config.toml
normalize_top_k = false
lr_router = 0.00037
init = "normal"
init_std_up = 0.0361
lr_head = 0.00791
batch_tokens = 65536
max_seq_len = 256
Below are experts of layer 14 (counted from 0) of a mixture-of-experts language model. Rows are named router (the router's row for the expert), gate (a neuron's input weights, with its number), up (a neuron's input weights, with its number) and show model dimensions 0-191. Each number is 128 + 32 x the weight over its row's rms, rounded and kept within 0 to 255.
After each expert's rows: a language model's description of what the expert responds to. This comes from a sample of Wikipedia text that the model never trained on.

# expert 0
router [144 153  90  53 110 123 117 129 121 108 201 106 107  64 110  87 139 178 149 160  94 115  86 130 172 167 143 158 145  81 127 121 114 182  74 167 139  96  94 126 104 104 119 149 180 225 138 107  99 129 148 109 105 120 120  71 128 105 181 114 169 118 107 137 146  82 143 120  97 131 175 149 130 124  87 156 101 145 161 127  87 113 135 152  92 106 136 148 143 167 157  78  75 109 159 191 160 119 118  80  97  87 129 144 122 150  95 130 124 124 143 110 132  78 154  94 109 147 210 139 198 156  80 169  91  97  91 128 134  87 113  87 109 152 109 152  70 111 129 140  90 144 134  85  77  97 146 137 166  94 116 156 174 130  68 114  43  95  89  96 108 101 143 154 139  89  96 139 141 130 183 105 148  88 126  53 145 112 122 120 149 157 116 164 145  97 104 131  67 148 141 122]
gate0 [139 170 119 109 189 123 127 173 138  66 157 145 114  95 109 139 108 137 124 149 130 120 121 174 111 159 151 140 166  64 107 112 133 152 117 146  68 137 116  98 172  89 176  76 113 144 146 164  59  74  97 105 127 171 121 130 181 122 137 107 137  93 144 173 158  98 105  75 118 131 130 144 162 109 127 136 163 159 180 170 139  93 160 148 161 163 118 156 143 123 163 131 144  90  82 146 130 145 135 141 165  85 136 169 191 139 114 122 136 113 139 152 128 110  96 156 112 181  93 108 179 155 125  91 105  70 141 132 151  85 131 133 135 142  93 116 141  60 119 183 207 116 201 117  83 114 159 120 127  96 158 110  76  85  77 102 118 128  66  62 111 138 104  75 133  82 106 139 178 111 134 157 126 141 184 108 120 118 113 110 110 154  70 104 142  75  83  94  21 158 143 149]
up0 [154 120 125  98 135 154 138 133  78  85 146  87  85 151  91 160 110 106  89 190 141 119 145 125 171 110 103 157 135 115 112 106 154  90 101  87  83 136 170 118 107 110  87 131 137 162  89 148  88  82 162  91 126 157 130 100 211 181 103  58 135  74 116 150 142  72 108  78 175 153 118 120 165 155 160 138 125  82 132 157 150  96 154 162 192 116 141 138 162 102  99 142 136  91  86 169 128 157 124  89 186 117  96 142 169 231 105 132 125 100 138 109 136 152 145 102 118 149 151 112 185 111  77 168 131  72 118 103  99 104 142 127 162 142 100 159 129  36  82 168 131 159 127 116  93  70 129 124 135 127 143 124 148  98 123 155 176 143  74 135  94 192 104 104 170 134 167 140 111 136  84 109 108 125 160 168 109 152 146 144  96 143  75  84 117  87  96 112  58 117 164 165]
It responds to: Opening parentheses, brackets and quotes that begin a note, mostly country codes or positions after athletes' names in result tables: (CZE), (pen.), ("The.

# expert 12
router [161  72  92 100 148 117  96  94 149 130 118 157 117 119 124  43 179 136 138 173 104 107 174 187 172 153 117 142 121  70 152  99  98 164  87 123  82 162  73  89  92 201 106 155 104 186 102 145  85 134  97 128 124  94 112 149  68  76 133 177 156 110 124 121 114  30 101  76 143 141 164 150 133 158 152 153  69  80 159 125 114 119 132 142 102  78 184 133 139 137  88 126 127  94 125 140 115 150  75 101 124  60 109 107 134 102  77 112  84 101 110 161 117 131 218 132 134 157 139  98 124 126 121  49  90 148 149 113 181 120 148 129 102 188 174 141 143 119  94 110  98 162 134 127 118 120  91 140 155 166  77 119 112 113 136 104 125 140 102  62 124  90 127 159  90 128  92 106 140 153 145 107  99  72 167 120 169 147 165 119  81 161 116 113 129  78 141 145 116 122 126 103]
gate0 [121 143 104 114 127  56 155  94 139  79 130  93 202  84 188  90 141 157 176 138 109 181 143 168 121 117 130 160 145 129 125  82  90  83 131 124 115 108 116  94 156 152  93 111 120 149 131 114 114  99 144  91 104 118 174 145 107 171 137 181  71  90 144 142 117 107 106 149 165  79 160 135 131  78 167 179 103 113 107 151 120  55 128 138 119 130 102 128 103 178 209 115 124 185 126 131 144 187 108 125 176 110 163  89 146 145  97 107 151  90 134  98 166 121  96 116  99 120 134 101 101 177 112 130 155 126 113 139  85  92 123  72 114 132  81 115 139  77 113 119  93 155 131 109 134  67 130 122 162 118 108 132 152 140 179  76 141 186  69 138 138 172  89  75  42  94 151 222 178 126 137 109 136 141 157  90 117 171 144 164  88  77 145  81 120 122 138 101 131 131 193 136]
up0 [ 99 141 178 114 101 135  90 198 156 137 126  98 155 100 125 113 158 123 136 137 135 105 103  95 154 110  98 103 123 118 132 140 150 134 143 119 197 129  84  93  91 133 187 107 154 148  88 114 120 164 134 205 124 120 103 141 160 144 138  93  80 165  85 178  38 106  98 107 118  63 139 174 182 130  92 159 140  96 138  98 118 151 201 131 116 149 126 148 160 116 105  92 156 151  88 145 152 176 115 188  98 135  94 122 137 117  57 182  96 155  54 207 177 118  85 113 129 137 152  88 123 106 151 131 148 142 117 113 119  80 177 117 132 102  71  76 144 148  91  68 158  86 129 146 116 147 167 140 193 155 159 129  87 118  92 121 122  91 105  84 115 102 176 113 153 164 149 101  87  87 141 176 112 127 135 153 164 115 114 146  80 122 114  56 145 117 110 156 174  96 105  92]
It responds to: Ordinary nouns ending a noun phrase after the, a or his in prose: release, match, term, house, building, season.

# expert 3
router [150 134 104 125 127 125  86 159 180 109 180 114 115  29  93 118 128 125 151 107  72 110 130 103 102  90 157 114 170 104 132  79 114 108 105 149  85 119 104 146 120 119 128 178 121 216  64  80 136 162  64 134 143 140 162 146 158 182 173 141 152 101 132 115  95  81  55 161 167 135 164  96 112 119 150 115 138 111 110 151 117  80 105 142  81 102 138 118 112 129 123 148 139 145 133 142 100 186 142  83 144 136  84 118 164 122  85 141 107 154 121 119 170  86 144 150 182  71 143 101 145 116 146 139  73 142  73 105 155  88 153 120  80 153 162 141  84 122  72 103 150 181 138 130  80 134 102 116 137  94  53 120 128 121 138 137 104 142 110  77 109 114  79 114  62  92  80  99 113 146 153 115 176  79 142  96 181 129 105 128  49 168 129 141 113  84 193  98  84 133 136 151]
gate0 [ 86 112 212 137 158 148 130 157 158 150 114 128 137 144 141  97 104  87 139  78 150 111  77 157 165  97  85 117 133  58 174 116 131 117 107 111  95 144 156  67 186 192 109 116 162 134 126 109 112  93 125 144 141 104 135  89  76 135 177 155 165  67 163 171 128 141 127  21 137 111  90 107  81  56 124  57 126 156 155  89 112 110 122 208  83  45 151  65 121  88 105 113 136 100  85 139  97  85 170 136 142 135 107  89 107 177 150 117 118  95 142 103 139 103 156 163 141 146 178  91 143 114 110 152 143 139 117 100 106 180 159  96 142 108 130 145  87 117 148 140  80 120 104 139 169 119 139 129 156 161 168 128 178 159  94  85 174 137  81 113  97 148 141 120 123 125  78 108 132 171 140 116 127 117  80 163 135 135 117 128 163 148  98  98 133 113 128 122  52 100  91 145]
up0 [ 83 110 138 179 149 141 107 111 160 122 129 115  84 118 122  96 194 135  89 125  66 104  24 108  72 207 105 105 100  97 117 103  71 128 110 140 149  93  65 141 123 168 115 172 111 103 121 144 181  71 130 132  98  77 145 106 152  78 171 155 135  90 153 196  92 151  80 170 175 155 161 149  98  87 123 113 173 111  96 105  92  88 128  93 129 121  76  98 122 107 156 125  96 114 185 123 176 133 123  53 127 107 135 144 123  45 156 107 100  74 174 110 108 128  99 125 102 162 160 115 166 174 130 144 180 140  84 126 120 100 150 188 104 115 185 121 131 167 147 153 110 167 101 135 140 137 130 114 141  49 130 106  98 116 107  65 111 111 183 117  92 140 120 103 146 135 120 112  89 108 128 101 157 115 131 157 127  92 104 137 145 157 150 137 106 133  58 119 142 118 146 134]
It responds to: First pieces of split words after articles or to, mostly Latinate verb stems like f(iled), decl(ined), exp, conf, requ.

# expert 22
router [135 120 166  79 164  76 131 124 136 134  65 148 179  77 115  91 102 138 159  88 102  90 112 112 138 132 169 179 130 132 126 115  63 135  94 164 115 105 135 137 126 185 182 158 116 223  69 123 151 132 110 132 143 143 164  81 130 145 110 194  56  84  61 143 147  93 143 127 118 145 181 139  83 121  70 143 112  75 113 106  63 122 139 151 135 118  61 161 161 205 127  66 112 126 102 108 111 147 136 115 133 156 127 136 209  91  56 113 123 122 147 156 152 127 114  63 135 179 134 103 133 145 120 132 107 146 101 126 135 125 111 130 133 160 207 140 128  96 123 163 121 186 112 134 134 139 113 157  96  78  71 114 196 130  96 116  85 128 141 109 133 153 132 168 121 108 131  87 101 114 147  77 111 106 145 118 124 126 110 111 155 163  90 195 117 103  97  88  89 128 153 102]
gate0 [134  94 137 150  86 119 137 139 143 105  95 159 164 115 131  97 139 128 149 106 145 149 111 124 122 153  55 111 132  89  85 108  61 100 165  76 165 153 112 118 115 127 172 124 188 176 177 108 179 109 111 119 151 122 136 113 120 104 106 104  85 130 193  92 119 142  87 106 134  56 156 141 115  77 118 150  56 144 160  60 175 101  64 195 158 190  90 133 196 165 129 116 113 122  96 181 137 126  90 137 117 171 176 157 131 131 152 102 186  63 136  88 177 168 117 101 149 128 160 135 105 192 108 131 103 101 142 157 148 177 128 109 128  76 109 196 146  68  79 161 107  73 101 144 110 160 119 101 129  53 139 119 128 151 106 158 155 122 142 164 130 161  92 206 140 134 129 144 132 119 130 117 115 150 152 172  98 128 178 128 128 147 123 134 104 106  85 143 153 102 149 165]
up0 [167  90 136 145  65 154 133 154 158 130 100 124 122 198  92 136 116 143  89 194  44 138 113 130 102 131 147 147  66 196  67 145 185 186  87 115 130 105 123 186 145 133 101 118 134 105  87 135 185 144 149 160 104  91 148  80 147  92 145 125 185  88 158 104 133 131  89  80  84 134 163 170 124 176 181 105 135  66 164 107 178 118 131 114 146 176 111 129 139  64 162  88 178 112  88  83 126 167 105 130 157 143 109  92 129 130 114 116 153 106 140 113 136  64 178 156 138 115 138 139 118  43 109 147  84  93 174 100 151 128 159  95  83 127 151 107  97 143 121 112 156 107 151 114 165  99 118  82 128 149 107 130 130 168 105 183 101 123 115  91 112 166 124 122 122 125 119 113  96 145 174 174  84 108 125 167 109 115 109 107  89 104 148 199  99 130 163  85 188 120 101 107]
It responds to: Numbers and word starts in sports results, medal and election tables: tennis scores 2–6, 100 m bre-aststroke, vote counts.

# expert 20
router [141 125 133  80 118  97 117 142 148  89 139 107 133  77  85  92 163 154 118 152  96 118 152 126 148 153 160 172 104 114 131  65  73 138  65 140 129 133  79 137 154 141 105 197 149 199 105 116 107 173  75  61  83 162 138 108 109  95 122 126 129 102 110 120 135 114 115 159 112 142 202 141 116 153 152 163 116 153 123 124  56 121 157 171 160 133 110 157 118 194 124  95 123 119  96  86 113 168 148 132  27 156 101  97 195 140 105 145 154 135 146 158 145  92 178 103 139 110 149 136 155 179  80 110  85 115 105 145 181 100 108 122 150 143 134 129  72 158 146 112 141 166 108 116 154 123 132 178  83 138 143 144 159 165 107  95  69  68  69  74 108 121 109 199 110 124  94  83 104 156 143 110  95 147 104  54 115 124 176 105 105 170 112 148 134  80 146 113  99 135 189 145]
gate0 [168 191 140 141 174  90  82 137 156 131 168 148 164 103  86 154 138 157 142 121 126  90 150 146 113 116 143 160 167 162  98 125 134  92 150 181  86 124  98  94 197 128 139 154 198 140 149  86 103  90  87 150 134  92 161 161 167 157 124 156 166 114 123 114  55 154 144 152 133 151 106 125  82 102 124  67 112 218 210 112  79 120 136 142 137 155  91 121 147 188 130 150 163 127 124 181  82 124 103 138 122 133 153 134 158 117 128 166  78 191 117 136 160  91 159 103 144 102 158 153 164 110  77 116 150 105 117 111 149 135 138 117 121 176 114 214 117 122 105 172 103 103 117 173 131 115 158  93 111 110  89 155 132 101  51 148 151 161 142  66  95 131  73 105 125 148 147 103 108 139 104 140  81  83 207 105 146 185 103 150 156  94 118  99 109  87 173 160 125 157 146 126]
up0 [180 113 145 134 103 188  95 120 113 101 171  71 113 135 148 123  85 113 167 137 141 123  76 150 102  93  66 153  55 110 119 145 134 126 157  93 102 170 128 114 104 110 129  88 112 161  96  87 148 129 102  84 103 134  96 173 116 114 148 118  86 152 143 139 138 154 182 114 158 103 151 139 186 101 183 150 133 159  94 102 135 130 172  97 118 131 156 100 169  85 123 175 140 149 121 111 199 160 140 109 163 122 111 184 145 168 163  84 176 218 124 109 105 165 179 156 154 181 190 122  93 150 114 128 103 118  90 145 142 144 137 113 144 116  84  39 135 167 126 125 142 175 169 121  72 173 100 142 150 141 132 120 133 124 148 129  53  98 131 101 142  75  93 182 135  92  98 180 129 130 171 122 139 181 105 162 102  99 159 134  83 110 159 158  96 131  69  81 162  67 118 127]
It responds to: Row-ending pipes with line breaks, table divider lines and section heading markers, especially in election and sports tables: | Votes | %, ===.

# expert 4
router [112 177  97 107 155 137 126 111 108 190 178 112 137 100 121  95 160 143 129 130 136  79 127 166 176 158 100 153 113 103 110 131 115 159 158 169 137 122  82 126 134 106 132 182 184 226 151 100 134 178 116 105  81  87 153  95 107  91 151  97 116 179  54 103  53  76 103 162 115 153 121 110 150 141 163 120 123 112 167  95  91 159 187 170 107 134 155 128 154  99 169 112  50 164 135 143 114 182 111 121 172 104  93 170 163 124  93 168 104  53  90 129 152 189 132 132 113 131 114  77 104  83 132 100  97 143 113 155  76 106 175 110 168  99 142 156 142  76  84 105 104 133 118 139 113 162  89 117 104  69 109 149 129 109  92 129 136 135 128 112 116 139 106 139  52 116 124 105 169 132  91  43  84 133 109  70 118 141 134 127 176 121 127 133 148 112 129  86 168 120 124  79]
gate1 [118 118 102 140 107  83 154  97  45 131 150 117 147 114  78 100 103 101 145  76  69 103 161 136 124 187  85 119 172 142 116 174 143 165 140 140 128 145 145 199 117  96 101 172 164 126 124 181 125 213 138 132 123 146 123 161 166 116 128 126 160 141 134 152 170  86 165 149 121 136 116 129 115 119  94 131 178 139 116  55  77 132 189  90 114 159 161 201 115 128 133  97 128 191 106 127  84 118  60 113 115 100 131 144 117 125 132 146 120  86 148 137 154  48 165 125 106 133 164 116 136 200 121  96  56 100  78 155 132 119  98 147 191 140 118  95 136 128  72 109 115 111 118  98 124 128 112 158 134 164 111  75 109 174 156 157 154 112  69 103  92  66 143 149 103 135 114  90 160 123 131 112 105  94  99  95  76 128 140 132 118 126 161 186 124  60 169 150 115  51 128 141]
up1 [108 204 109 155 148  81 111 134 139 144 127 141 161 137 134  75 150  92 175  99 124  73 154  60  93 121 126  99 157  89 163 166 126 148 130  95 149  96 126 119  92 134 186 182 154 105 118 125  94 175 108 163 108 101 162 137 105  97 114 151  90  87 137 146 139 147  87 159 111 112 135 179 128 171 147  67 163 157 126 112  54 146  75 106 130  95 130 122 163  90 141 149 134 134 107 101 196 112 118 106  69 151 167  78 174 151 156 138 115  60  79 109 131 177 164  74 113 142  65 120 101 134 148 110  99 127 151 218 128 139 120 118 169 125 127 112 120 125 139 117  64  93 136  99 188 167 174 108 144 104 112  67  71 151 120 124 127 136 140 126 164 133  98 129  98 119 106 162 127  86 165  70 103 146 165 122 142 182 143 162 175 178 120 147  91  89 124 162 125 186 101  67]
It responds to: Single digits in the middle or end of four-digit years and year ranges: 19'6'5, 1982–19'8'3, 1'8'04.

# expert 17
router [127 130 138  86 112 117  96 150 114 125 134  95 154  45 164  62  97 160 129 176 113 124 157  82 182 126 110 170 143 103 129 103 113 172  88 192 124 102 105 155 129 148 143 164 112 123  96 115 140 155  68 130 149 110  81 124 151 124 113 126 129  81  75 133 113 112 124 135 124  95 169  59  99 135  91 139  55 123 100 161 115 115 147 157 116 138 102 127  91 156 107  74 119 124 141 162 177 170  80 116 105  84 139 138 135 119  89 120  97 137 114 171 168 159 177  67 153 121 131  99 150 138 112 108 125 140 122 115 156  78  97 102 103  91  92  95 101  95 137 124  81  95 137 163  93  86  75 115 201  92  82 158 153  93 140 106  74 205 111  85 111  98  93 188  80 146 179  99 116  98 117  82 143 124  99  67 161 135 180 142 128  79  81 184 148 103  93 122  83 160 160 172]
gate0 [121 133  94 164 104 153  83 113 164 131 117 124 147 116 153 129 149 136 113 121  87 123 145 144 161 116  68 179  99 122 161 122  83 109  98 153  93 105 140 128  65 129  82 145 173 106 105 175 205  94  99 121 149 124 104 141 166 150 177 135 146 149  97 129  80  78 110 153 164 113 177 161 128  94  92 143 115  74 115 106 175  90 100 175 118 125  56 147 143 180  58 114 151  67  99 150 164 157  58 100 170 139 152 131  86 169  61 158  75 154 114 105 115 150 149  99 136 145 177 105 154  99 162  84 127  92  99  93 120  84 192 162 168 104 156 112 202  80 122 115  86 128 101 186 123  63 120 191 149 151 117 101  99 129 113  96  72 179 110 110 123 111  99  72 109 140 121 122 124 137  84 116 138 133  99  95 131 133 156  94 164  95 110 134 101 105 114  63 113 149 126 148]
up0 [ 95  67 176 136 131  66 126  86 148 157 131  88  82 105 189 176 124 132 112  56 129  88 124 114 131  59 122  87 127  79 189 103 135 128 126 131 165 162 135  53 187 154 165 142 170 109 122  89 201 154 157 132  93 170  75 130 133  95  93 129 100  89 133  95  83 170 112 121 104 138 129 175 201 162 109  93 171 162 183 119 125 154 110 139 116 176 154  85 173 139 142 131 129 184 163  99 137  80 152 151 130 175  64 153 100  90 150  84 195  90 136 162  97  73 149  95 117 174 103 138 159 125  63 145 128 123 125 152  86 111 162 114 143 133 171 168 127 172 122 109 131 140 100 110 169 156 108  95 102 116 171 163 153 170 129 119 107 123 169 140 136 130  93 145 176 115 126 120 141 118 120 130 205 133 120 134  80 164 142 138 121 115 114  91  98 121 155 137 132 100  88 111]
It responds to: Connectors joining people's names or biography clauses, mainly "and", commas, by, with, plus biography verbs like attended, joined, married, featuring.

# expert 13
router [198 104 128  77 134 114 102 152  95 112 162 111 163 142  91  86 166 152 170  68 125  68 145 150 103 153 140 114 110  88  92  82  82 197  65 124 111 130 133 122  97 142 151 165 134 211 120 132 103 108  92 137 144 190 121  67 152 134 144 146 123 146 121 147 139 119 107  99 137  63 115 130 151 139 117 131  82  78 111 185  91  86 140 141  92  96 167 145 160 184  99  81 122 132 118 141 116 140 111 153 139 113  78 124 145 114  61 126 113 143 157 138 124 142 134 133 100 125 132 149 132 156  95 117 126 121  74  91 149 105 128 122 112 108 148  68 146 104 114  98 176 108 175 105  93  98  61 137 152  75  80 165 176  70  84 162 119  89  80  61  24 103 118 118 133  79 117 144  96 151 166 100 123 160 163 103 132  80 160 110 106 159  89 113  71 110 146  78 116 134 135 114]
gate0 [129  85  77 170 142 164 160 160 160  51 124 125 154 166 124 106 158  71 101 116 116  89 126 156 147 123 105 152  88 117  57  99 152 154 129 172  68 166 121 124  70 128 125 138 134 146 161 119 173 161 129 143 147  91 127 104 162  98 100 119 210 153 123 110 139 156  29 175 116 179 131 155 114 125  68 196 107  90  94 106 143 124  87 128 104 159 178 115  76 120 117 165 129 117  74 104  69 129 139 175  92 134  89 166 115 152 142  94 129 173 144 111 153 130 151  85 183 154 136 127 114 146 111 133  77  95 170 192 164  89 106 116 158 126 112  87 140 133 102 146 155 110  87  89 105 161  99 124 129 105 135 112  85  92 104 168 157 131 139 116 118 117 171 120  94 130 144  92  97 123 149 183  85 118 156 123 170 124 218 118 116  86 150 190 124  97 143  69 140 150 113  89]
up0 [143  59 149 180 144 151 105 108 162 101  89 163 116 142 122 105 163 116 161  96  98 188 151 114  86 137 110 136  99 133 129 124 145 167 123  64  86 152 205 128 111 124  92 129  47 136 128  78 129 163  97 126  99 116 104 141 188  75 133 180 125 116 142 118  92 114 130 136 105 104 169 173 104 134 140 131 149 103 170 159 156 129  83 154  98 144  88 140 165 143 106 231 112 122 158 152 126 173 113  95 124 160 141  81 112 177  76 138  94 113 121 156 133  99 116 103 137 179  75 116 163  98 142  75 143 177 113 106 138  99 140 102 131 121 106 105  82 132 119  67  96  62 111 113 117  99 123 158 129 110  97  75 119  73  79 151 110 160  93 160  88  85 127 100 102 139 138 109 106 106 133 146 156 146 180 141 215 105 123  80 188 143 154 185 123 147 177 176 164 177 137 154]
It responds to: Tokens in geographic articles about places, roads and mountains: °N coordinates, sq mi, km, "located", section headings like Demographics, Geography.

# expert 1
router [153 128 130 148  97 111  66 167  87 133 153 127 123 101 130  68 122 172 173 175  91  92 139 129 132 199  83 184 128  98 107 166 119  90 109  92  99 137 105 154 151 166 121 126 138 160  97 134  94 172  63 193 108 147 102 107  95 147 134  96 173 101 114 141  95 105 159 153 137 106 158 119  97 133 131 142  92 141 147 134  58 113 102 145  99  88 163 142 155 159  89 140 100 161 157 159  79 184 143 125 133 122  88 106 157 160  76 140  42 178 122 121 154 113 163 109 114 190 180 107 151  84 125 103 109 147 125 148 152  84 104 108 143 119 149 110 124  81 102 108 150 115 150  76  86 134 138  91 117  94  65 137  91  81 118 151 110 160 160  65 100  61 153 153 106 148 127 138 105 159 175 111 104 152 136 107 108 125 155 143  89 187 159 143 103  93 129  71  81 141 227 168]
gate0 [123 154 111 160  65  75  99  72 138 141  46 117 172 124  99 144 120 179 116 150 103 151  96 209 163 137 118 116 141 124 112 147 116 104 101 143 106  86  87 110 179  95 152 144 146 141 108 107 111  84  94 108 113 130 161 105 122 154 118 130 175 115 128  82  57  99 178  71 101  91  72  89 117 106  96 170 152  69  79 149 194 183 148 141 191 107 131  72 104 102 133 161 136 177  87  44 152 123 150 120 134 144 171 149 162 154 145 116 134 113 109 155 138  93 110 112  72 185 127 125 154 148 153 147 111 131 103 121 158 130  89 132 178 147 128 123  86 125 111 153 154  76  87  91 136 186 108 174 151 134 125 207  98 140 110  99 132 115 116 149 143  62 159 151 143 168 110  79 162 183 131 155  59 125  89 134 135 149 130 155  94 100 122  90 128 133 180 122 144 133 131 151]
up0 [169 141 110 146  87 126  72 123 144 118 118 127 152 186 156 142 126 115  79 137  92 158 109 137 134 195 174 155 209 141 129  96 122 106 143 134 131 196 139 119 157 134 104 167 132 155 160 148  98  99 119 163 209 107  96 107 145 154 154 109 206 255 117 151 118  85 115  82 142 146 135 132 142 138 126 157 100 138 139 189 167  99 123  91 130 123 144  42 135 184 111 124 175 114  96  97 141  75 177 143 122 212 119 192 136 135  81 138  99 136 133 101 100 125 169 133 132 129 175 131 172  79 127  99  65 133 173 146 160 117 118  83 117 146 169 110 137 157 137 177 105 148 121  76  84 105 112  69 148 120 156 185 150  75 117 153 110 143 152 124 108 148 114 164 131 158  87 132 124  97 160 141 107 109 139  68 154 128 131 115 134  87 109 121 125 125 152 122 171 128  92 128]
It responds to: Temporal words opening or inside date phrases, mostly sentence-initial On/In/During and month names or day digits, e.g. "On June 17", "until April".

# expert 6
router [119  67 128  77 163 110  93 118 107 110 125 153 141  67 110 119 130 154 121 130 119 100 165 148 145 103 138 148  96 129 114  97 126 129 122 135 145 145  80 152 119 106 109 238 108 204  72  94 145 150  67 138 174 108 120  39 128 122 139 117 110 131 125  94  85  80 168 152 118 100 223 128 131 141 137 112  99 145 130 166  55  88 142 163 103 102  79 141 152 216  70  94 123 128 130 155 132 147 125  90  65 168 114 120 118 139 106 119  49 145 131 184 118 127 215 118 126 169 176 118 128 131 140 121 108 164  99 114 145 125 130  98 123 152 139 143 125  67 164 131 116 172 140 138  96 100 133 123 115 162 109  90 173 111 136 130  88  70 124  89 100 148 109 147 102 123 151  90 169 104 167 101 118  75 153  83 113 165 156 118 118 152 134 175 175 134  87 108 126  70 164 142]
gate1 [128 106 103 157  78 125  80 104 133 157 115 164 145 139 139 127 116 108 167 128 106  84 115 185 153  99 161 131 158 116  87 166  86 166 184 154  65 131 119 159 118 145 136 147 121 179 115  75  85 112 123 113 128  49 161 159 126 102 137 192  21 110 126 126 103 158 136  87 110  97 114 133 108 117 132 135 131 123 169 189 134  98 119 116 121 159 126 107 174 181 150  86 106 125 128  78 151 106 157 147  59 108 121 150 126 148 110 120 136 151 114 119  99 163 132 130 134 121 104 172 150 146 158  78 145 152 172  75 107 133 169 146 120 167 134 180  97 129 162 144 145 113 161 149 135 133  56  67 197 105 130 105 144 165  82 122 159 161  95  81 162  87 106 133 172  84 191  94 146 110 152 136 122 141 168  49 154 153 126 203 107 111 141 106 107 166 116 109 115  46 101  68]
up1 [120 126 147 135 140 144 132 152 138 111 195 100 119 185 126 137 148 115 158 155  75 171 213  62 115  78  96  51 112 173 131 133 112 123 143 139 166 144 118 120 107 167 154 140 169 100 149 103 148 146 115 141 132 137  95 136 138 132 148 141 114 171  98 167 112  85 104 152 171 151 176 127 110 122 129 145 134 128  81  77 166  37 106 150  94  80 105  66 120 102 100 116 131 157 145 181 110 172 106 157 108 200  92 124 124 125 128 129 150 109 103 203 182  75 130  91 114 132 158 157  89 164 110 118 132 104 117 123  61 100 136  36 175 150  92 156 144 121 101 126 142 117 115 135 186 141 175 134  84  87 165 146 154 129  97 122 165 150 132  66 112 155 162 134  94 113  86 183 118 136  95 127 116 164 121 115  63 123 152 101 153 175 131 148 193 134 202 158 113 159 121 155]
It responds to: Last digit of a date or number and the unit or closing bracket after it, common in boxing and sports record tables: 199'0', 20'm', kg, pm.

# expert 19
router [149  93 101  95 118 140 138 169 128 167 123 185 157 114 130  97 147 188 151 137 104 103 148 122 132 126 135 144 149  89 157 148 104 167 116 178 164  96  50 137  81 106 161 155  95 218 117 164 130 106  77  92 130 129 113 123 177  90 131 163 149 121  83 117 117 116 145 170  97  73 151 112 140 101  68 163 122  89 116 139  43 119 139 153  94 101  94  87 161 102 135  68 141 138 120 124 100 137 121 155  63  73  94 108 152 141  70 116  76 150 156 166 168  87 134  73 132 102 180  70 146 121 141  69  92 144 134 101 153 120  89  68  93 145  70 133  78 110 117 131 130 109 129 138 111 141 161 125 113 126 122 119 125 141 136 129 124 143 102  85 131 127  96 146  95 103 109 167 105 149 121  76 157  21 114  72 129 139 106 109 127 113  60 209  86 127 117 132 162 135 165 163]
gate0 [139  87 116  89 149 114 172 194 108 198 178 126 127 121 133  77 144 153  70 173 131 142  93  92 111 135  73 174 165 117 170 158  66 122 117 179 124 159 116  79 126  85 133 121 141 142 171 174 164  98 160 123  75 151 117 150 117  85 107 136 177 180 133 151 175 132 182 112 113 132 147  77 143 110 146 137 150 149 104  60 111  95  84 103 111  69 139  81 121 157 154 171 215 124 111 107 140 138 119 151 132  93 122 133 162 152 139 157 115 139 134 145 121 131 196 149 131 107  96 119 142 121 156 117 146 195 179 117 123 119 120 122 107  69 113 115 151 187 194 117 115 153 184 105 143 186 140 173 132 164 111 139  51 105  93 140 103 113  81  80 183  87 139 154  91 105  91 127 195 162 111  97 151 138 144 144 161 137 175 150  74 111 118 143 175 120 106 145 132 157 131 153]
up0 [125 175 141 180 142 158 128 127 145 134 151 134 142 183 134  59 147 141 108 113  99 102 104  96 137 177 127  98 144 101  72 150  98 155 124 175 121 138 116  80 168 114 167 144 145 100 145 142 112 179 143  77  67 167 115 103 109  76  79 145  91 141 190 158 150 118 159 112 112  98 122 101  68 109 149 109 124 171  96 106 102 108  76 145 166 112 130  83 135 125 114 170 209 108  81 144 137 151 155 158 117 107 117  98 126 113 128 104 105 172 162 109 140  87 144 138 181 105 160 151 147 149 133 121 121 160 128 121  97  90 166 112 154 117 117  83 143 121 179 144  57 163 172 126  66  94 152 125 116 133 205  95  62 132 150 125 183 197 121 101 164 153 193 150 106 123  91 107 134 170  84  76 184 135 165 123 144  93 158 137  71  82 114 217 138 108 102 160 102 130 115 167]
It responds to: Job titles and positions in biographies after was/a/became, e.g. politician, footballer, member of, head of, professor, founder.

# expert 15
router [164  70  85 111 174 147 160  83 183 126 160 143  90 149 129 113 132 175 127 148 132  69 153 104  97 115 133 206 103 104 134 102  62 155 103 186  92 103 104 105 178  94 158 190 162 141 146 100 126 126 123 145 111 128 151 140 126 175 127 146  98  61 130 114 116  78  81 138 129 104 131  84 108 111 145  94  96 137  96 101  61 117 131 176 158  71 142 154 159 135 116 153 149 158 129 103  98 149  74 113  93  70 110 169 199 105  96 138  74 158 135 138 146 148 192  67 145 139 128 107 111 150  68 123 151 124 126 109 184 107 123 137 124 135  83 130  72 123 118 122 148 148 106 185  83 147 116 106 135  93 155 211 157 119  57 136 130 124  48 113 124 135  94 171 128 149 149 155 129 159 150 132 115  86 145  77 123 155 167 135  93 159 100 144 164  71 157 106  90 124 110 173]
gate1 [148 112 172 133 113 152 129 170 120 155 173 187 121 172 166 120 125 164 133 186 157  99 129 126  99 155 119 149  84 170 177 132 133 164 142 167 102 103 109 123 156 183 140 102 163 115  99 154 131 105 153 126 102 113 152 131 155 141 145 100 122 135 172  97 138 156 106 104 158 113 127  82 147 125  98 109 190 119  90  87 108 133 109  84 113  66 134 129 119 100 167 157 126  94  96 172 119 132 124  99 117  95  88 111 151 143 155 131  96 124 102 161 152 129 170 117 118 159 156 126 120 113 143 116 146  84 144 145  95 149 158  87 129 106 127 109 121  65  70 104 122 104 110 150  92 146 175 128 112 107 170 105 147 115  72 102 121 152  60 122  32 101  64 168 130 133 141 164 144  84 153 131 142  47  98 136  87 146 175 122   1  60  99 115 116  32 111 110 148  86 126  48]
up1 [107  93 144 121  71 110  97 171 139 147 136 126 110 100 169 117 122 191 126 156 104  89 154 118 149 166 114 107 104 136 154  91 135 179 133 172  80 143 113 117 122 121 144  84 130 102 119 121 102  79  81 101 155  75 108 144 140 163 185 168 118  70  96 122 121  99  98 138 113 127 175  83 141 113 169 183 106 126 133 108  53 149 173  82 161  92 157 173 156 171 134 145 144  96 103 120 150 125  92  90 142 106  82  96 164  88 142 128 123 202 116 149 135  94 141 120 179 172 158 134 106 114  75  53 168 139 116  95 133 171  94 100 103 162  98 135 160 173  96  55 147 117 148 188 140  66 138 120 145 106 122 146 137 193 128 125  96  76  71 118  85 136 124 133  97 145  76 204 128 115  88 160 122 128 145 114 202 125  95 175  64 102 126 146 133  54 132 113 130 126 115 103]
It responds to: Pronouns and modal or auxiliary verbs inside subordinate clauses, e.g. they, would, could, may, will, often followed by be or have.